{"n_layer": 10, "init": "normal", "warmup_steps": 200, "z_loss": 0.0001}
Below are experts of layer 3 (counted from 0) of a mixture-of-experts language model. Rows are named router (the router's row for the expert), gate (a neuron's input weights, with its number), up (a neuron's input weights, with its number) and show model dimensions 0-191. Each number is 128 + 24 x the weight over its row's rms, rounded and kept within 0 to 255. Numbers have three digits each.
After each expert's rows: a language model's description of what the expert responds to. This comes from a sample of Wikipedia text that the model never trained on.

# expert 0
router:164133067141129129157145111108157096156099142155114141195099118117125141129109133126158123150175107094127147140129145124144132099102110096079159145153104108171145145098139115116116094102137111145110092130108156109121139146112155114136138168095150124147105113068091119125127124141152128119133116119159118079148157146121111178115166096142149138127117144096123132104123186166104097119122092132082130122104188127151135130117081155174131146113168150102132129140113132147091133121120087148108157137153115115126170140116095128140140091180121122156149120135139104147145104166146103124
gate0:154120150148161122116156155123154116137125140125123135123168144140145112151124140132185143112177117122140185115168128092107114094112129066150153126103120102124131105132157116138108139113192070145138140139065136112135148146136146123092118076150126140106125103123147142145140060099153142121141109118089122137103140163146123147130114136140117109112139122095114132119106170129133110165127121046122091106137104146145105113115151106132116105135127118155171129137141109155107134139120147167116108142115056137098141150140117147145109134135140072092100155162128093154137091130122138103
up0:148100134129094137121134122124112154150090117117108118144139135140124180135150172154127105169135115161140141102157116162130125162123121134102111141108080094138099092110122084185110117116096152097101132123124101129123154176101159135142142118138167158113157140121129078162122113116147129137110132114109145143126140094156124120141151126151131075147135123088175178099156151122113125129138135094081184155095133096137132154149099085114162097130137120142181123135089131100155132098141117144067148098107091143162118141124120142125129142104160129131108127104184134147072149144129129133
gate1:145124131114079184111137157135139109130117128133146130169116127104128098124106137134136140103162130109082183107123167085093141082145115114139126103096090133149113132130137126104127144161113150140111144134151158130089163150135141135112142104101171107106114147119103123140086148126120086115142135130153121117111137118130135105123130095159170106122152130132158109116144127120123135146104139129120098146139144132124095091129115170122127133171137125152150125135144185136157126158106117165118121127144111105122094128098154148097122117123164238154118189096144135108132050106135089156
up1:131125104100118145141142126153120103153162125124147136160103073095145108118128112152150127139152115108097171137130139091083122105145117117120126086106097129114124112145118154114130161149146127125117148130144133122121124168116149128124160071105156131108113146135106119145071120140136065081171107125175133122112117077137141131127146129127151119112131129111150115101151122139122133171111148092133075156162122142092108114102136172149117124158140118138158091112157165138138157177101124164112095117137126135152086152134163143100148146119174200160113146143119121095093087145109081155
What it handles: First piece of a word, usually capitalized, after brackets, slashes or line breaks in tables and prose, such as In, Al, Be, MF, FW.

# expert 21
router:093150096149135165137133191162152134137123144140112127130093139122126141166158124137124145093105110103185144123130143146149163107103141114124100176099108121151160154164158128090148096128157099139106095114116147117137124166160156103129123156110122121126122125109113151134121086104127118124075112135056113150117128128104136146071107128142124168098126160140144136122133171090126093125139107106120100103161133153093121139124114128177103101109117074104129163180120122109131142176107123131117151143173120143132136094152157118139125137128137139161086120090152154101094103107166135106
gate0:135182142145130133129150125146093120168124131149112134135144153103116121112105145118133138158124188128168092122102117161119105132149152126083114129117113099105140126168142097100131152134136150092096131153134163132153144131129135117103117146120136080123105140141121113120136154137110100146112100158128067076168092107094098140128122142135158159148132098113127101145149125125131131082178108136128096084171158107070117128089153137158109130116140139143136139122172099098164127123128135103149103075171119141097137119130150112160139144116165152141093177139106181071120123158137119095
up0:126175116144149134153149074128095126198132121200128119166154125122163117118144080142102117094105123113155120083113081109122151157111129127111114100138173135114143110168151131085093107103146155164123075129136115135101150079156116117135103136142119110132078171131102125116163113124114109170122141149106149117098166122126118162126103130115148138105160125129147122143095097117131089130109109084108153131115145132108112136104139134156112160183142153134159133134151117159095148127119101117138097108177153147122114081128140126156143130135157161170097143105108129131158124119143114111
gate1:133127129130095104094108105142144123136107144124145181093107171143111107154115140123117114129110149106118147126155120139086138106184117124110114138171133155068117154146128130141134142089097102129110122125115138135139124114164152087155126181105126138141124125100116212122117111105112115151125204139110125110122134131111107111144121098135121132134155117086097117138136146165143116136121093111121123136117089163149094143135113141135137145108115188130112156178122154155082129130118078082152165138142134148159082115114178108127111119117100107167130120086135126188166148116142121120
up1:159136115139147146131109111076156140099105098148107102191161154106145106147154130105155178116144105152095160121124069146117175145116119109119149122117125157177154077150103154149140117113123122158144131150153108131112192169156122110149126138145100095101135123146130131125131115125128115114105091119130086121111151150137126131171084162127139133140115112123128125119121135096084124090135118144132132099130120154088109143124137087154129165136120137173115102081174131098155142133172139118146093101123123123110161068134071153129163127120129142103174106143137130105145101119129098135
What it handles: Middle pieces of Romance or foreign words and names, such as ne in Montenegro, que in Jacques, vent in Juventus, with some periods.

# expert 57
router:135147104159109138115147152123151120130101112128129106095113153162148110145138131135179156155130109108133080111137167151142119115182174124139142127149106129121125090104143086119089121134182089068094130177102165123092122096114101126103113130123086133148094109077119153113108144140159138149150106134085085136113111136136133149131091079147112101147127116135146128131132124135105121161134109125167097142110135162109150121146111126122128124099126152094096108117171097116128130150112133112118096136202143133126180143177091157104133134163121134151109163099154168130142144114126142154
gate0:128141146170133118124127089173120134139119085100148158134134087100187121104095157150151107131050125110068130075107162152132176138150120124154144134106116112116113138085109099168093186158118126159102134108057100148115118102089130094148100153123128142102139096099131126142145142169117124116122180116133098086124131162130145135130116112111115153145166137128149132177133127118152097168151120147109129149134166130108101116108126097101137146117130171144096128158114133148160106107108116129116165149141148139108114125139135137122134114104151138132154137130154118160145159144144110128
up0:099078118103100158090162168077112099145160136147116129129131123120107109119130124129084135122160136130149134171144117078123149140121157111158140132126123115095122142137129123114165075079089145117139140156181103138116127157140129166111145101163152126152150157164147090122122120114134139136172073116115155135110142108142146133136137106131135093115124111135104144108137120125105190093129135130166152099093136105165121134180134149180121123138150103124186155110119126119125157119152131116128141118106132134144129108098113095166124144167126129081129080054115135108126122113129084159
gate1:147117126108120113032172160128141067152142112135136164141141137162142123138146104102149141113175120111110122122143075136122125133147135112109126137142125161146095112149152149165140108147138133147143169115093140113106093105136090124132117136122120157128131137094105089141112138116150081136171096132148062140091140139111108103132131110124164099124136155119131132121124134185111164101128151139181094133138084113153151144119135165164107121137120155150107151115137147108120171139110116114120109223133119134109124104107111133138168137122097128146126130117095086120129130144165121126
up1:104115111097120082139064132153143108110121128121142122083144122136113138107169191124134128129110162155140145112131160105134111099163130171146116143158125143139136127128101086143123124129133089126102051145130123107120169123138182109129104121131135128131158145140150127116061113141138115126097144135083149126116091103145145080127115102145097118118106073157142124135167107114128141137120169151138120154130212172097108128139140125143137115133120129129142088132137107150141098110104134184116138116127141149132150120116120151089129116110174129162129109105102160114133174163117166115
What it handles: Second or final pieces of common words like ments in cements, ree in Screech, ite in quite; also there, following, age, career.

# expert 3
router:100132137195105173137115164105153127127106135140125147168108179101150137148114168113157162098147154149141156138076134112153141131151122117126130160139139128128123125114146131105103141109127133116127110159110146105143208140167105133119100188138124144192102088104117157105133151073137109133149131154160105136113120145105119125114145086135139145093147119117129095121121120107112125110105105143092111095099132107141115131169106124134103144136138136108088135133139149164072136128106106126156152166161079113125129106089122144123078115175095128165155089116140134127100131103114143127
gate1:126143118127114110109123122120151093138112084140081163163121122146128131120179132126116140100100157167130109142127156148100107110163132107112131139196128161160146148127137111131151107080148105144144123143081130111105105146128156124171148125180151105144114134031081123136157104108127141161173179150157125134140132112126152141108124120127140140129106147142112118120112131114135117120122131133100118100073108133135137088122107123167108167138125200133105122115168126105120132115127124115138133108154118108144101150069090130119150112119154113138126119084107140152131184118125180121
up1:129092094137130104137106140126156108190136092100111143121123140136150130143116109146100121103144115164150127145098125124126124145104131108135133103115137113152130154147145108140121090118117088114109092123142128147119139155135147126146184080110130084078101123120121134117095136113120147076145167163122139081101160101157081154149183108066134135091106125112157182156138127112137148123116130109094149111133135099145135102126149171111118139146141095116100111161143118147134144122151163150193122142115161139120127098085132143108168106102182110124112169148119178165135137112103149134
gate2:116171104127147161156165129128148134120146171146130176143130146159090185086148092162155121135110116138117129138167113123107106120109141143143144105125145127132129150121143102135113133147116099123134149105138136164156144129103113098139094117055148122087082131118128127164115111185134111133138122107074164136132133135136141152114135109076153139118129103169126116138127132125114114126161078082141156140128139136123128119131088115113108135175125135124132087173084115115130116083138120132119122157075119156121122134087114137135153112141101113120099101168112071142194165172129131151
up2:164114114130133073123148158137107108139124141132131122115110113110159067146138126117097136136177144105126132142097128120143147157156127116123123129099135105126096131102121106108128101155142152146108094115107138108110120138115170126126137113188118172151158105134100096107143093142118155103116148130182109085124101146159112094136108140144132120136150146097139098130125141143129174141134184131142065099161129167129111115104155168109130129094118121136135154138141169118113119157178111140150171107141117076128142147133156135167127117125137148122127147108153169131036076082136121131
What it handles: Pieces right after a capital or hyphen in names and titles, such as g in Geography, der in Hyderabad, and initial-dot W.

# expert 41
router:133138117157131149142174165111069145111096105094152101130148126114107119155183174149121152180123134148100138124115142126105108114134106105104120129134098149083122081073098126115103085135119157151094123104150138127144124170134166136122107122167141124135111140139150103101140110121106127066138151137166109104091100124091139102119136151129153101134120108145105110140126107132135175111095082122089132126153165091114146139152146149153122162139134115157165137141159101125155156116120131146174147102103122117138122156139142189131103139087161145099146157143154096120150083142118116111
gate0:103116083103112178115162141119103150098105164146162132159127110124119114134166149131124139131101138161125145115139126084089139100134132143158131140204108130115142129105114109122110117071129127146084120120126073093127101146193116122148139131133190144121103160136099117082091138111122142092145176146159116078063125126128167116120166155110135149114092131120109104109121106137090133087152129134127134137137152119151123118098095186166124141121126119173146125124111158150113148104168137153145124134144128137129161162153097143141135136146132106135080128111125127126126162120133151121
up0:047150157098135146082099124135124158127100126155131098103132116135151118131106113096145102146099127162142102099124102084101145185111122141140127114184133114140093167118122115155121149178129136162133144123104107152097138114188118085150165130159134133132129142120125169130106134145113117096091072104143167144158125126130122125108131119089143159145143150133099167113146115110105162110145148158106101139146126106088112122166120101152127122130107107087118143136137120098119089172129137129121128109122130113080133124186116140126116160129165115134129107081168166168104130139154112135
gate1:136159122155087161143118154135130168122163175143180115132091138120057160124114122144117126147103093126131144129116119117134078070117129175124113100114103100136153119126133153133101111121118155122093070102155135145121120161111115189118095096121161140114155150060132106123093118113118142117137142157112175138126126105116121163161107123123106107135092110101140082169105148134128152109145132123144140155093173098165108112127157161114101143134094148137138109159132143153124103113154110158148106158161126103126128130129126147143116113138138153129123139166100150104139140095148165079
up1:138108141098169120124109139124144072172102103139148156142142141173153113143107163135108114157117168169133132111151129100111138155141136121140137168092144156187078164146090102148129159106131105131157176145086083101128127144094139049112119136146120153129120113166114144127179137125133107137138126103055116146140135152131143126134151126105129118112140156137130142113171151146101117148127167125141138117159108153122137117147128125139118115103127092103128119097126128095102142170117131107108116137070101173094117114107091126131145142114117120112142140108154148117121115186125079148
What it handles: Capitalized name words in sports tables and bios, such as John, George, Team, Car in IndyCar, Away, Junior, football.

# expert 63
router:082117141132113055113103130101170142166149131116120114150149143114141106092111121109118127092134138110136134121109127143095156123167134082118093085127105119140123152059121125149138168096196128153130111096150133148128129095131128117144151130148101151130138096110119133120129142125147141150121106141141165155089140111115083118132166102106096125121169147126156131126131104102145139116109119125190169125184122161140141154058122126103139087149110122131131109117136145129149114103119129161126167112137124101103086106141147154108145109144152185142156084151126132139155160152173143122
gate1:144105119149099117130144115158111132151092069119107087133159133124147113105168125129082136108139145155129146108123169126108144134104148148113139150136133148089094133166072104124155098140108118122080109128116098103137153158132168139108188134135138118117150136128101117113126113127128126071119129102150107148120113148125122133169105131141099120141136144081132122131117134133167127155133131160105113167127141132120117195151125118150120154102149123144156121164136105128124128107110132122217145164038106111143123143124077142119129070122127165179140113126131116097107125145126112151
up1:134158121131159130098140153156126101108142153148157133123071126101106155167123116149156115157127102135147121136144097125150126126108127165134139128122134150111146093137171160118127121165068149104187121152132109088147127127122036129137066153095133133117102159137158092122120130136130095122133144115105105095094130129154156145094165162140138107096095141152172147139118136165096105111145139117145088081104157116123113090135150138151112108117150140138128108145103145097107148139149142115143094129140118128140172136115178062149108102150105091135149110114145136118086115121127143136
gate2:115154154149118113152143108133114127114158143071130112173134142146145166106131113110146128101177124089128182112102106087151100129148154086152140134146143088096098144136099125112112116133140100123088140144095112158135123143150107148129144151116113151095136140134134145109135119107125089102139138106073110114115123155155124165160119159190124139091092150115079111137094075188130088128141087130144130124116165168155117172128140145139117159132178103129096132123121123183124133093123138093139118149151133144179130146100106162136141125101149148118094147116100136118159117120106148118
up2:079126130095130148142104094105152154146184144117101117190135174138141152140088077083125146090149143142109150158128103133125120164164099078117116116148112121139111166119117124155107138114132148136092121116139124130093136150169115129133134139128100155129124107156157148139111154138141174164113115146116173123135138120104135130178091137140142153121096124098128151097100119128096127135103116103171166113145156157144154179119098112103154132147131101111140177112162118186146113090115107106129125112111139153122112116143114174111091133099147118092112102149109166135175135134117098099
What it handles: Articles and prepositions like the, to, a, from, into following verbs or nouns mid-sentence, especially infinitive to before be.

# expert 56
router:123109135110145176111089129156141148131142162156158115132164158120079132066136130137153122111112119156171142128131117127160104134150127148143168144144141137128156086181110098100108149109126146129123146123106077120133135187146103105124152126070110127109109172137141147135145120138139083133129158121099122128148153095126139142093152124124120151143116119143131114146157126126091140088187122137172135121107136096135114117080123081095141129169109114160095115136140151081124102096105142104110133084129144161171141128153087093129130152073122132126134123138106118117091138164137142075
gate1:153130068120123121115151079136160151145106094086125121116165080135131130121165100139102134079107103143141179128099140106136141142152166109118146136141147091138143159125138126098124096162107178155141157096107112093130089138133100086176185124113151123106067108113133111152120138132147114069162122109149170126149132133091107169136156132106110151137120141139098143144116125129135099154114155131138102062138123078122135123131102105146128155103140155130134146153133113143141118110110180125164085118117147135118150158142145103146120140103129174123127094095133131155132112107142133114
up1:117112151131098099150121149121134121163137138089158151165096136107150150125087156150124105118173130082143152151115138131138116106149103112130095090085107135113154125163092140153104110139123121135124115142142144102181149171138131158118115134125108130132143082164114135115137171110129132151109134152109085095197097114141148141097109132153146161118143100143137078142144146165145121117137148103125075132161181142100100111085142123092131102103157126129155115095108142124097102165156098165081162114151132138149127120126152136121126098113145126143109103190131163130081146122091137138
gate2:125167151090155137122121117131136110171122121113136120123141155177110086135118121109113119166108132116156128112141182104138099166102142135171144112132105133160155121153126128126141114121172098140112122160173135137118053118135155091105102083115167138108171142119119155122151112115111145163122147112139117090141159128079147122130133069163098117140091122147122115153129142150155133111138114148116122125143095185105124088141134137140113121160153082147089083105108088133107093126119159166128148132182164107124072145112149117138127118122149119118113127122158123129145118120122195110
up2:123100108154101123132113100105132167137141125154107109148133148142193120131105111083133134127121116124104085111106132155132138112164135132113088142136165125127108206136072069109134166148096155114132132127104122130134117106182085163125178148108128132163073126102114143105098161129151121110143152157121139157104090149146083156105147129085125121128152110128137111114102114126144106161134138140120138144084151084137136135104120121146145115106129165117124160128122142175125130130149124080121152131104127174118159086112101141125133130166121119165095106121116147138171131146130077163
What it handles: Word-final pieces, especially past-tense "ed", "us", "ub", "ted", plus colons and small numbers in lists and tables.

# expert 38
router:156121154192146120101157112121141097120111115095124129159135129124146111180138137106102134154104137144109156113143121106155145094138125082122118103119091098126115179126104101098119099150146112124163115119149108138190130124139168106120115139153123146129104090126142114095158115122136147133132112151120150162117144114146113107138128112129153089130093101110086091161149136173144197122101112152113133121146091121156129145122152161131099148156167130122099130138110099145135154123102100070167128098121139091132095149110137156137165108160097163088150149132154161088143133157087118084
gate1:140178124115104135114106171143171114125118157094128092180096107106158156134160142139158121116164113122132158158114137125148159146153135103129130143136100122138108099134121125121110139128114094105105127121110088155147145102126156131076149131158129124105166093137111141135139116147108092148078139077109136107124169099151125141131130149158123147115138177156146161122138139105154087138110128098146159129104165123121101135142139128103165117131118138138053127133113132069126098125144123122107137135139083139141065170098102088100147078071141156168168124116136139128132105139140141106
up1:134142117153140157132145163136160082101109139127144156150109152093158141150144184103110167119128136154138126104138142079156202132152116079107126136128099093119125104114081131080145153129111090127149121111137117112171122129133147133079125133133158101144128116134121086124144086124125139131088121111106101130191162079162121149154091112137144173125129120151165136139141140132154116145093147149119129106118134125131124140152154105162143118124145112119094130106127102083125143158117119100136145129132114104144080125149079091095143078090140174135185107134144129126114138147128096111
gate2:129156132117054121135152118142112149130126130114145121095113145117111186096137142094114109153161140103153128159100116102145126143155147183117146133150108108139123134163155116149103156138161182131104123126133143138115124119131117111128142094119112143163129093079116122178132105139148112118174106175132112084148160142072125139170116099106119124124108139152126075158118186153111112158123138138147131133120134131132145131115124146083103109082119156131147134046103109118122102167122120146117140139153100177129124112114176103112085130065124123163115132113138114123129149108124125130
up2:118124134106079147118113128112125157159130114110159072113126130119106175123131128110119135147139123099144114128147127120090112128167148172142139112148134127080159104128177140153132147171148139137101101111111171118097139093102123101129164108105163135131090130100121148134134099125127136087115165118170134060130179119099114153152135118132106137119126110117124123120104163107130101152134190105140109176098102165104160121056092117102083115106130172133129103151130095183123149124165136166146123117156110140142083114127140148158139139118143118158119148127119127155134100091118133141
What it handles: Capitalized first syllables of names and titles in lists and tables, such as Wa, Ga, La, Si, Al, Liber, Prom.

# expert 18
router:115093151115091135129109112123106142110112095116121138116066129105116083125102115091117113137139102127150132163146134138137081149086164138124129133089102123089134104150108137143117109102112149137106129169100126093126116123137083163106153146192135115119097166148127148150130113140084117114143140116143172151097113169116114150171122126158113131148155143145160114146095124099129104160091102177149107160104152138137122158113149118094135170079083155169119157156152147070154122135147142109124114116163139140161120139146143067138105108116141172156149127128152140147118142135153105148
gate0:096184139094156160113152116125136111137161147148137144127066144131171142165095122106146088106111130142102102130106142111136130122117174146147117104140118152136107083148030150125128103136186105143123139137132119092128155132080109102108106136131126116124119154146078147127168105117101124125128143139087137097130150127103135127105123134135097209147166128126103094167146144089134118127148090109134172133141141169118128131132159127113141159093107155102116145101145189147151107136121149127132154121136123139091140119129117117119130130102128138148102100135140179153133113116136090142
up0:134113094142117148147108137171113120121158188125163125136179115160127131090110130138114094107155108141137129120147114135130129141161076147110149153128137087139093138143135106090127153129099144143141132104112122166109107133134120149142135098107122126150125140104149130173115141124142122126130118114155127127102115144149112143133063118104099075148079118129143157113114101205155125117126138108119120131097162159123095115127117176145122114146142062172132112128097099122116116116162094084116156158097120099115076138126146141114155135176157164118138128118112060117165134177131105136
gate1:119141158129120108142149149182150137128164177121126160060093160120098071121091114107167134149149148153152151162148110136161121068106148134146152135131158113120115108123137108124076091111149115155089124123077131133121118105131121129137123139111138173134097092137112134101168122120131121138163157144115095132119093123107113152156134125131114093135142139113087110137142185138097106112138120159122086145143150165149111117128109104077119163113136117080119168147154156114115128128133078092112154148155096139120101165126129145163164107131141100113090140143135089133139135144154121127
up1:138102111145129116115124144089115088141110077137157098157167116107135180190116133113105156111130147043114135123104117100133162109144114107131128100104141140136107123076119116128140148172134152120167133164132097118158148110141131125141117127118094126143130169114124085145141154164160166131106099134137143134102177119098117125093124117080128152090195147154154139128101112107128164132121160120132095114119063133155157118149131124151134098102116099128152155099111115188122129151117130119146143112104124117177164125139148104116123126125100141141141107144107155117091142137148168123
What it handles: Middle or ending pieces of common words, such as diagn-os-is, th-ous-and, visit-ors, can-oe, and adjective endings like -tic and -ous.

# expert 37
router:118146105129139124115147156117158167174116140098133184125110151126092179154100161137115120143137102148094115105090124145119086147102108146119093150115171090117077141132111151157127140084152141135125114096106122129125124105150128103099176132112165159134100116165133117134168108128154148139115137130067118095187095116161073138135115149149143111141176128110136099107140135140178123161138152115120089100137138097129152097149152140097130119147118134108165146142096170142139130117156114103111133117086157137129152108126122121133171121135157168122146124114112084085130144138100102156
gate3:109149113142109114157128105127141129148157148130115099133097122160126155115130078094201101137157111133115105171137178126112131131126133121117091125108171123140153137154137095142115153116115120116157107125107125149108116110117129101090176161126146122122122097140136232168127101151136103125151135115107184134139126132117128135139126100076129118136149144136134129104086164096162142108143156153124160157129107114153152102120126083151129117138142093149071142100094126116140075145110146106117153108106137167128105111129127105118164162119176162159127085134114122119134123133089122150
up3:107162128147143132154132109103105149133156114124114136122109108183120118130114118133180095113148091111151097167084141155121138118109123148114094110125185108173140150085130142123170117129133135091153118120148137144103137115124112110113138141137133119119084089184133164161051073096121133121140100135134142110151105111149102129158133103064122136156115117169160139102093127123161131078142128146127146080110141100149148123132140097153112107125159130137128108137084154142117136180133141120119131112108139135127133119155150097127183163151177148141129110123123112120134103129088151175
gate4:127115139182128121167146159130083112142138089165105101141092158157108147117084109134074092145138093090152113113064130142143159192140127161142139132128107135125086180101149115124117142163113107135161128159103134142147124107163166101103123114127113144140067109113081139135166116105135152160131115137111147126116089165134123155153098072116129147127108148163134115127109100131196179106159140132136123111104112165149127096125156143122131110139138101147106162125136103096126126160103130118143128116117140105132079148112110111151154138130148139120123127108131108136130129116163131098
up4:133121098104115139078102107155159155121123190120130127133155081108134107122132094112159122126108155177149151090196144129107080089138130147120109128166134126123131091185124123111153129092145144125162128129131083103109115164123087144150111088105167153118163159127145149125066137143119113141131123097132116104119165102139141143129154140132115120096142112064095128131125166153126070154103101119145109179137116084122136108159107134143133117133122169130136103117104107135124113142142133136124086147120088131158131132144162133126117143096108129155114111139105183145150141106150112150
What it handles: Function words and field labels in infoboxes and intro sentences: the, as, was, former, listed, "State:", "Rayon:", coordinate symbols.

# expert 33
router:128137089095106132113158124120145160163168105128113115121102148122158145084116110106111138105203143138083120158144107139158150101165126151137097137139119137116165150145093131123142098118103156132111087107144101109119160095143089123131189172142098150132152098111129174126108134158148140154088128145143124131135080141138132090101167094078155143137139111144149151174099152122169152118114162116130158155129132076111136123146116114107147104109113086100152091100140130115140137148151144099119119127166136150099125111133114156113113109126160122128144135154073097155153107140160109124
gate0:102107109135131167168119091146130109163109162119135165141128124117121113152116140142132135153091099092093122118149179129095115116171161120130148136168187107123089120084150136128128115130154113137148167119122144176143060125092138123109125147160122109158114109123110107147087134127111140119148110113155138131143173125100104161123157100117125091131098139206130135093118166131101074166139138126105120162115130115144137132120137153151097132136124148143140149203190118129100142097103109126114161106123090140129094139112118122125114101165160156137116105132139117126137132086135133110
up0:105137125131134129119100167133139133084096159158113149129183115111109161154147152163134104099159129138134128091147107147136129084129148151146104114129166089116121156115129178111171150175108121121100139137126141128140109115137147124130102206115115137050142124137144125075138143106131145114070177122157120136113131125132100116104078189146130108116147133125111147157166081112129128101127106129128122123106124115140090104129150126134132101165131096126131094163133123099103143138153101085087148112145106122131177131084125121148105121142134144157151116146074135149122111104152149128
gate1:115098128133106104114179122125117092161201117135139141093119142137099130137130112129127134116120115142126128148152101119104148170142147120104139141152160167134116090117165110163125055105131132114100131129122118131122155155167148116111141101169123100102139112112124122150134108125132137105149106119081138132096158128119146119191129142131137148134118118133121107155092182136147117139132156126167128143152131115137143161138097170123109111076150117132150097082126130163128167146148175060163137183127125141062104124156171133128109109106136107140109162117130116111113154176161111122
up1:091096080116118104113143134144134103157158062113115135153112144145116132140153121118143102104152105117123125137141170074069128188162143119154050153133105154145135146145064078119076108144127093099123149130117113128140133143166103124111160119114116133147125110132132143123125149136134138126175141146109140151124135131105153122140192101140132093110127173128137137090135156135123117121156143143190110169121155105129135147101120122148107102091107132130139088121103114179121178155131164120137129118073111123119102134137148127118145136129125097167135144127127098097116131152139126110
What it handles: Commas, periods, colons, dashes and semicolons ending clauses or sentences, such as after Telecom, Open, or before drums in credit lists.

# expert 25
router:106102126112127115142104098138110137132129084141151116140106160141155094116103138151146091135095102131174120048096137141101119161146155156118124134131122171114150143143143145141130107125119123153109089130089099168117102155112063120138140114125108102109134155163133135152136159123105155079114175091147135108141148133116127132129151115126103147141157093136139120163117115143115090168125143121145147155167142092115139093135141102107146089119138126174118117119129084160141079098126196138155089113133147137138112106130151143120126151089172123140114121134082114167169094109137125173
gate3:115148144136115160162101137128110112114095109119112101113145106128118126137109138084119119123172117133140142105146134160148151124115080125130120048118143161091127102124147150155126109154161145130126162146117149075097144079132160101130182123141155183120097107118126132121136083131129171135125147161108156131147121097123130131197115138101125126127112096157160132134107054137141096122106109153145118125123164169111140123092104131111128085134100136161116170117150090136170124150154145176122112103138143143154131113122126094111119150143094176092143136139145146125133158112127151168
up3:135135069143138154160141130101133099128114117111139103096140071120132127130136168136116083115132110134133184101160104160163126131122121125133122121111137196112153096118159133183112159131126129140156059104157113112115137112105186090133193097123130147140071151090148125132138144108157122125155123149084125138143141121111148134104161138096105115119137132122124129121144129138156090152089115134158115105144136100105147108087157124114129112118125130138114149121156143125122138128137140126121093104171141153166139131105127128113142154069113160078145133187125107146109114125094106176
gate4:148119138146196113165117102149110128092125142135138139155123118158133122135059118115123095123157107095126118141158122117097151129133130111111144122158141149107114112116126114152155169068128112102126152111101153119135103080117146110133143092083127102123114142143137170122137091123146137139165113109094125120159152105114178154123104130141143092119104138116080136165111138174126100138088107147105127069107130114128135143097167132139114149125113168143138136156074127186108132136127165109121138144137146157152082137148145133148155125126135097139152175118152062147165172140133116107
up4:108064165110149127118124138140184144126122106105169130105119117126098136110113144118156111101119075152123150118125150115113138174137134108120128143080144164109105117115177137161110161176073176131139140137145100147092124106102125106172137127148129099115136164180177119149096118151140140096089169148088154121131078143103072108143120160117096119117134103133107138129157124118123129162116148164156162126111126105113150175095121132136136110106104102138127149103150127163122106090141147167156136109085123126149141104129121131114084129115149136117129141141128083119113167144141155114
What it handles: Endings that complete an English word, such as plural -s, -y in recovery, -ed, -al, -ized, -ments, -ally.

# expert 46
router:182141131125160151143167128143121125125127165099094150168095129118100110160128135113100141138121123154084106134130154080126137126147131140134148099140120088120082138131128098127119149094139123125125126104115149110152146117113162125087110084170155111177086098133072113129095098121138170145150106136104144142132135099118136113150130101096134110110127109126105122159127160137152158137114118141107145177079148139186144120093138158122110136110124151134099102126085149074134125124111093097093189089131137173124091143125117170152167111133106155115165168121149137116137134146142156155
gate0:143123142137184089143142134126124139142111145150130151129126144117122167113113116140164123143073152184093140131185125148109060170108118163152155150123173178083124113129121095125117137100171132128086142149147131084131107132165125106117101136128108120142100146140109109144138141098128090097145135109133073135154137116091132165083130114159127120137120126139140117138120126158116120146143143146153101167130129076129151116039135111099121109098108158157105157102104085113116115119142127096110088106094135133149139142164092151147145113139123152119101126131108132143151166140118140125
up0:160099131143158096102105179099134140142083122116128154158133194118102156182117157183111134108092130123093179095168137120112149136144151115171159132085143142115122115108142142136135101096136139168095179123115131096111136129128125093123115123101105147114130134123136082103184117129124158144111140074134128154128145089088136141115134100147136132085125172148104139136124091160107064156117111140101104161129159113113132138081131129117108124135125162166130140138140102141097184131134124134113115113086116138119125145148114152141122114098161138128110099122162132155098104147114138135
gate1:138092088150117102121154119105194123185154143105097088128146140160103149146140144078082142110131110109149124117150190092151136137133144171154156096128138116136133135136122145091113131176145135129108112102107159095143123105124097135140174151181157118138097150162124110083152119125160117109114143086127100122154143065141150168144116122123128108141117153112118107110074150138110094113167124137125116090130125101169157128114142079127122131131134138090072127145129150130126159123136125131095156109110119147124129139094166122168110119103100150133102141149137153115136095139112139151
up1:098123135125108126158107137169124138107118116126130191098102138088196112144096102148132133137148118109157147166131085169147151080145120090109087141106107113128118141136049126148149118124162111127155132143158086138141150160152157131133133119107091126142145071069150158133113145155134120124117137169068107140122160156128147114110133150122128104140122137089102135140159103129144122098104111125119064139121137133134107162164122140105105117159179134125162112115121129143129124132109131113155109158149123129130145099134100119146187138151108098151153088100124116093103125129128143113
What it handles: Modal verbs would, will, can, plus second pieces of word or name openings like Su-pr-iya, su-pp-lied, Am-end, App-oint-ed.

# expert 19
router:154132122116100132066144154121160081130125106098127157118132109100099125137178150126092140136137142153120129130102143132114153130131149108152152119143116126143135095086148146127172143148118131065159152178133123076140121102132102153140144131149152114125164143146103091092155115126088129091116129122150132143108141090130115107140127152128107134092153196134149167111152143086139167108132100155106121132159133152154134150132138133117133120138094112135130168145168113120131160143091201143115122131114074137120088173142100089098098154097128143131159113115142129091076129120103125117
gate1:133123148132158134103126112130127096149150099098128119178098109128122101118121141138137124111100097106147177138114193127127076138099130139125129115125140124101166122126204103131090109143148115086120155136124115148156135123134114093126109071100125082112111108122119147132136100120133131124128131054114128126159158111118158132122138118171130143142156131149139115120122132140127105158123139082096112124122120104141163095134106117092125129168128160195108157145100108134105116095164155127101135140124140115202121121137146170142131161114208144150158121113102131173126111120135096142
up1:135137120145098103128155131095161082125115148177141145134127165067115125134119130167152158128090132170102113100152126105100110147118133132095123124116121122187115156153131142127154131093120123131178104133180080118136175093152136139106116108129147140148092113132141149096110146076138098121139143179115097144160137128119089140132147148143089116174100119137150129132118134132135168090099146135196135183031100137182129133112136151142131126117124141124118139146134141090131149099129084131128110131131145135130134142119101137119129083124090124105146118119113131115122137136134137110
gate2:106130090126126129130164109160102063148147116128132118127154161147138164130141123151133129141201111160128137144146123154145124104100122165110103148130153108102180094160138135092104192148152126107087140090108147077141145138138139102130127148102061155160130139092094124133148091130117151152122142138145082107121067125119144134103140112129133104132088146081084128145124183109125121108137115113141141117141108134107119111130104190137105113146109172137101106119131140118098132129113106115144155154123113140139107143120160121147121141147098096125105138164112137150128166163129178116
up2:136133173139157116135130148138145159127159176141110147110133083132130133109156117123081100132115134147152133099150130136076095112177109122154100083117142142161126198158133124125129117110100103124171103119097166182146106135130120175134151132115155152134125109121123106115131157129114098139175176135155128122126111170140121117111104119110112113135118085158123114108116099119116162158128160189134096131112122130139164107123121134068123126126159095115154092140089117151132117171135124125148126119116104097113094183101127179105156091122147124143106104128089140133141095138138088156
What it handles: Middle and final word pieces of personal and place names, such as Lu-x-embourg, Gil-bert, Bol-ton, Le-roy, Nap-olit-ano.